config.yaml
n_experts: 64
normalize_top_k: true
init_std_router: 0.0308
rope_theta: 10000.0
parallel_block: false
learning_rate: 0.0014
max_steps: 4635
Below are experts of layer 6 (counted from 0) of a mixture-of-experts language model. Rows are named gate (a neuron's input weights, with its number), up (a neuron's input weights, with its number), down (a neuron's output weights, with its number) and show model dimensions 0-255. Each number is 500 + 50 x the weight over its row's rms, rounded and kept within 0 to 999. Numbers have three digits each.
Before each expert's rows: "comes before" lists some tokens at least twice as common just after its tokens as in all text. This comes from a sample of Wikipedia text that the model never trained on. Tokens count by the router's weight.

# expert 57
comes before: " |", "0", "–", ";", "9", "."
gate0:548532474501474539390496471530466475509468546456420493588559552450432509423436409468428565563468455512521543485501545498488363507573468457530498432496474529503545475490447487551567611617524489495495510534476415490521521538617472534537565528491530551564559523469440445547547528464435472582487431485506488449445527474525456545477471412475441474446477444472565408427525610489495514533457436498458588539492483373495519535526526542462547457542468500553488520488481480480544542455464483502512538523507463489477420606509414544401416503414537527576509458478500478499420534520499517522547492477448490480576508456426557479523431567580581544589503556532530553521583505482475436546490482594402465543509650469560409545501619593436559500475475571403517471546470481460518523484541432
up0:519521529524431514429395496500554461489492467495486405531465511416447389497486518465572469515431497505519486441475521574382497534515435507498432486422613463496550541448528435514460472572531499470538555498492518523404528501494444456541513584456517457485475512449397522563505525555447463604473481634446501413405515448567526460485576506466432602571508469563477428457492572560433500478434494508499486549581494464487488478558461520516549437443405501487518526505538418424515501515503429518511517429499449392445464444443603455522521496386588602552472510514466513474489548501423337556528493486564434427558500451537507501491415484504580514503574508545502510485511513512498503583464509486470515529439563458562472421595474587515496450455470590511380519482470503514514517402456486
down0:534433522499470512465481511553468463507511430449550506494585532580453432611520576535510565533500453477540504559635533510492490489497547525523510423513562511523430500533436515482500631574524525413518507450538550562515560530510460466514506574505528477481458495461429427535565428486571499453469510565485504512525489542404532552474446490494652543516515465537481511515510470515573483535565464530575514521562532485504471598437448514432531443478436463479442548516549569549557469330486467576444563478550443431489492473497534495610475597599450551464507519572434465520553479430526531533498488449501496416580427533498514539514449434536393408569487520518517601548499429430491558529623359501430477513468523418429495488488490503545468521453491442556535458413510498378487525523519523
gate1:512485507457511483465459507550422509529604455519532506590509442452446485476560539509477526565504566461452487533527365543494474584568507517489471414555538457462414531510479504432534544456542508545426458532491482514549312520534572562516476531511488527437434512524524572444497543399431482499513560519487542471530434467537480479507617487450489411489554437552525628501484485447551604537578516494531506441373364511519476624541485509497480447508449493503431537530483545445467449559451500490494522487516564510497497402529565513468543548487517543513520537530541493484504642557457528512494441438458576421396555519499363466466496481497419532498546490444503500473541630549494419562437530528467552481533527535437471457496496577491540573533472517420499528544438429466591550471525453
up1:494481458532549502614559523522399506403516482526477521482494501499551470545488545546484413525523489430541604511429552541444570454505453559470481515450548443452497634578563532494485472611512460534478438429539472528488443522495498566519547495426509321493501575450492483537535454509549491590595455459484484491493408372477526529526541376558566438523478606524495449531513423542466525568536544611520518541558471554543463551515536465404514391492551494493501486426541430507490469550542518512499550480498414512537484434529528560429493638457496524450476548483481448519543505495403520374521542572560560504475436469569393519530528480486446432475508512500459549567460463495506441556523498427515429470557480505456587563465489514520546515464543571536588444516499433519559471493471496
down1:409479528512503501518547485583388461447540407556537530447548452506494544482453522416598500469475434591497543490483501464379516492503533542435488490475460494495474612461555516540451445506576562466488541525472551534561505452519611507500411505534505502455489438449520505532517563497559517469545576453476486517486433507538485555479530553533554537468533511541460479388465530504587634531523494533542487430540446495569404399576471502505494552491566589531516473464578584611417520506397481498512538439462586534460554494541481582408473448453489527510536511442400480486472504500529505572432488518431510504423527477491432481570485515578415507504528456575417550529427487439569480504522318558484605478527538518494495474522597450493446455476597457505496457411488544525519516463525587
gate2:455542503520510533577494541472489430471495494551682434501467546576408450487608511437483451492474442428543466529507453404448525471441446494488528452465543526572586537490408505526383557479460501463597507520445507602484425540450472538538493545539387487524491387440463526535563430529424530431544545545434435430481443504534560514512543473491521507487407552547479423496490531447489469502466504479545526588539540557515436472471463502482456469552472511473491496485525523453415498574514476342526550495468580457590447423541484470547485430469476487483567414483475469507451477470584420520471500516591483519627429518593473474485489394460522526435540521517497461520487461469455577448577465517563553542571616477446548506565423529527477427490508601504465495461505464522453476479464521
up2:546472442452488445455442458490500394478506424526479524544421550372586497545613458489496634457474561519470526489586603513634484572508525539552496519533430581456506469455497526496433575450457542446529389573509422463508456527533561478515520626570519594407497501539485524458537452520538464430554518458507514459442526574427507597530410421511543457527453596516533565484449492540514471471471506479520459449489554477511461490556393407374473428556561517520495499541487472495585387489461445498507504520494506529527437474445575438480522598452405401485467599437417483504475526536538536457508528562486516526476496468476529521456448499495504491465510488494595435504446561552544413502518540477538496537460503484548544498484452526522542535404448436543510486507535511489563407507420480
down2:482519541491540471531537510585565477376436459521491483398570390514492526423493486547505556597464502467497431523510453567489528442494436515463505512512472534506576434583578564533478478429538502572579410551506453431546475525473512568528455452570466509504557433532489442514448564498527480438531513515502437541389473536517461497437433441504528456499425451413399554490549531507505372583357504495480529533489553520500458533475479503542495487580526440497550506460459480472467459451549501520393469460379470523489428426429457555477494483618577468423503502497474522487495458521417551521526490517565473568553523472420533440493542549618531508474536559523441463469519548544457547469490426557532416565562563404486525503509523537466546601473507425501656446493529520478450570543574493
gate3:507451489521403554504481526473547526505516512586527502613537507518494505452581515532315428455506512454462456465490512445507463589574426495567529529513510426468536466438472609658426468529541546507585413419585552466529499547485392525469514424503520453558589518483466454492542486500535579536509466493478523507485615473483415556466475462519497428463481488509519457412476533447525492429427519426490509536478483535448475427563521570460445483539507396506552541512458485489452479490461610490456511509441523466468583506398601507446484532534568466515468435450591456443476405514478433513472483533558533567564420486509454468517446553471627439470521484450515557428479470451447578592583485479483488475557549443612506443574517543473541570466543521517462510487531514521442535535470534
up3:401438483551461481443451468507561496546422562497402570599485489501541452489574475544493610543518525429448458482468484422520609530580472458540551489557554416452585499484573449499555445489571475508426425454567472452536507562491506527554465462511531435485520439558559483483562469487566451371501436459402463513570420437565392548509470538476484464477496529549567439429514505479489539469566505487516488561475580431508453494455508544507472525553484483498419437539438450423458482504520528444507588459458504482555472438490559504507413539501382573522473445453542482431492443504560458579507473561549484497633508535577429473512507492461437466450515607511563561443500464416500458484536487456600469545489497487546433501401503526495525422457476622583489510471519547452397509491510439
down3:460576601483579551490562481605489525547549635500390423442535549548494584617493651577476580435571488517509553524418483485513572425505484535515542506514574476438535488495580581501527508570460458551471472535495534424479495470517598463427506559454489489506542522526636537490555362509511537535489467475493450519530485509513552532476480521512426525550479412447493551523514514446536551535451556592467484492471505522433541543554545448532448559591500496505550434532458447479469507491615529575545516499501515546517470588456495444508463555496543524549561530560464506580428510491478402529502473494465539519531498554567490430466545582459509504514489477590402549512569556488547543522555474497499562526467432444498519353424463440497439460472453480551588486488545459426468414452463526
gate4:499518628443526533407604494416493481558526460460606509477560498510428508441541507410532545450574425536499540469426517544445464494490485474473408551513501467542590427424453461512484557555503566496479520431482503469501407547465514493483499534452482555543444496591610594483504549489502501428481532489519475462499471527415516435502590449532387423441514511436440541580407453525500586501414531567519503554465492561476508488522391410497497475487467496474528581611491501514432446552401526449433463544513465527447443501455501530415484566476505563443449570548494489519501488541539496542560440492538606398492519539505532437467522558482556446506457508550469516535476485491532413646466445554446549503530545542431565459400479472442410482577470445493528524558520488567524469468427431
up4:514495471474526487645487494564514465508504473503443459446484499461514526508468511543487476540519494449551422495535470523579536497450508483599556473468430470523412459507547492380492437409473456526426499521541455529483492500483447458529456428512458407350450495398526495568506479486502473548542600555484393452429471567532481507455468490528555457483492422490514454495537615470442397513629476427477455456484411519580622492580539543488473531438361486551496465502487391495514599481520484463519558510565557558444513472466486450570523422491448441486532344516528565529502568452496507436542468523576486531463498441519493502494580565550411563516500528457482583542439521581534494450516485509506526577489386514470555513513518532461477487442431518472446406483480458537494547548393515
down4:493457434522652507435532413581535458473548488624550513597536525417585509512454489498495494535465544536421476451581492438457588534511494547450482438485540445504473509540519401521419524488479478465536495474452490402492565494495498530669513469493545460480492485479558534477458514542430451502562541525420509474540499561508454487450576384529435557449456470516604519539507560413518446560556442374493476442543459525506494518507505427479521515502485542476565450566546494499428529525515432504477558557435496483509502555570498419606452534528527477452482469517505478609463581497469561552466456468417520481532582543633423513497454506490467494418512467559470529514488500510530481618525479479578442460547500526462471598553500397513545451474497568476470452476561372416484541464553559
gate5:481476521461573418543625516478532553490473575553477433474509454527554622523438467454506461493510542485479496480407526473525526456474553533532462479516505494465484565529482631503513484529471486462457426406476464473601513499437540487446473421553549468545542464525372510448488481501420536624517469483517538581407522432492489442461499422474530544516486424527445386508522376535558544485507526471548465504458517512558479605519484502501483539446510415514511423488520551494481556461572492445489489567487493543522455561564456571432479492534460483469485570569526476632436431566558511522556531601512517551480476477553492525476564502512476370571560490468536584580556570530546505461427516485475523527571561520573493499411457544446414457478588508448504576660546512552451538459549438
up5:527514512540613408499488468497444473478529495481387537395530514473534526516512475561507515480436487522516607609472506440463432463526461512418527528575483580539492433452566553556546532429556507487498509464456406451583574500472447535499534533457529513494485463507574478458556412510497625513527431466524536536500446420460469502541498443486474601412506488450512428516563455570528457607417495517479558485424530599502567518465644546389478419522433505537489481546536474558608506477507557479541515507569549581488506573566465500477475486525600500501516601544452486496528450483510595461513486469445504543528548495400551454527578471482499446431534510634443483460529589531510479419446412448398503538402542511565466567490545529482522465451536549467562488504423507514551536484459493
down5:524533534510558491504572468537483480495462490590480498536527508463511622309483538508447483505500528582513486515464430492468539547495462589521443479485514340432492515490550493472461469441459420484459497453536502551552504497360493408556574476538378497591595537479491397498435542584492481627518431444540519515532604431541419517507583560460455450475551489517558484482617494496564501498566581514503525486518542504577503535474562521501506563490604470547591591569504535435533477554516616453507511464482477573496469575553528458463457580485507502541479544451533573496449455541580558487450458538510561536426419509465554493583526577493617527435507570496531451543498531453517571483498541487533461581466502490542513539442521543502490510523459514444511546484460526496551590488506536
gate6:447599549477487467443448521531526455562500498548573476465499511535403508465499400523517497444555446571526534380484594391408491430452503508502482454493542509542623422501519546547569549475470496525555584407465496542392449522514483496559533488520429419510444513505542476630546526503553490438564531580500455430475552532512471494368483437474527464458452519422425520532526509429459609551489398453495543557469515526470493512577528455546460493516481520432606553482572467506556431531458485458453427558503483481546588487500424509547474543501478471469507417579526477388468438546601482505480518442548480554575418432490481487528501407419453557529539457506535552525474525526414453547542510536433449591579471536526497513505517554520579403480531543548511451487450478540489503570423454
up6:543532431491451494564613523482497441526491521471386521470454467512519476431519480564566479489444487409570445532527460544498490539570494541513433437566485488499370457466548468393434523448464501568445515544656480558490464453537469509442438538506531414493460489500519458487488376505457523454375522434571549536537482543452448527562496520451417509502571514527498621513480516477512477552600616446505530483472542515505469510546545556457469521543487514463480508558518544521490446487519535560509578419508506536499489367472566461547520525541518568499539554454597550485531592453534428478540449599452413495441582450568503446582467505432534585407450511519424466445464506465533490488554515442532523505443512455424600484448588508428429537424497426546557497507522435525549417503480471
down6:484457537457504510462528461500462589404522515483538609410522507393388513530523511423451435459485555525475484589420564537490601473536443562490551439517485485469515452507532548485492510572529576572432467467560511423446424521458510518561503518434530440509534510556525500450466521528492475389529497453524531589478509562448553526507589528494499569506592531490443577584506588490497410492373511503437507477516474473540516483457485437496522571503605527411479390440474470437414469488596492545453574567484477535429421375532501494427449555546500525472502581537404473527476435512449457543500510540474459551502518502467487460492447521505535482443520553450489488418550509584542521498551599558564486478577531434532433508535514437465465637512512559476552375507469525549493579525506592
gate7:450501504432407490401521538517546481390486518494518515525477521449449497422597530417544525466451487539381490382571415545526513534525466497525481583481478596556607493371469469397506499528473473481596535493458449450579490476496501645410463572393537547526491427455559532512540419504540504475565412503418481513447512524511537491437458449472528531509489433507531524577491546440478490481500464510529452562429482500526523473527500555498467460473510533513471644446455469453549546500445459533489415517523445561487553491569528521507523519502487587460519499572533500467489402480592533507491551433482503450487528536575551529525474419405494413540527517471444500562554599625437500460476446577539556501457469447507525565507483470485542429497484538563559539480505437502590409409516418
up7:461499480488470517436420508523487460467494476533457558581562521495530516518514500468612575527472474477474466441508430428515569518591456429498470480529526374573431398551535446487442451535447445436483568453523469453505514535598522509532419520466499682517420552448455531440495542434473507380443458511529514635512528553494518482549534594513420506474578555466437537505458562455429513418546601482477549509516475504521457489488447419601557560513494569518521483513484464521575498444431502526494480475524591467493578446420532535610520428472467579366494492534467501559491470459497509510479452461408541511620562533503480529466495478459463502536576492435489545477598544524490570553562420448543599391492482497483560530493518537504557476512568491507520532471441484439539484469420528
down7:564489544558498573527557441480482432430470463431417389480491498537526462501475479406529501574531505507487501484518497496453561518554419561451485429522536580459561407475495535448489455540507457502492488454519524437378526485422561530546488471490532481525494465510521447593577443519541507490521497451509414592380487497438505479437465518486534472495528457475580478456613511443542463467449436511456384517514582435531568471389508577463500477559507570514410556569583508567496423416460438528496422409426439516499474425491524516624486556585431643457540494528479498492462497552592525559523455534584471483520450501520488479584526528409540565482533475559467492529494499487456550546567430493519445513492480403470463486488512508577567487540554546501586482517420460435473421410538425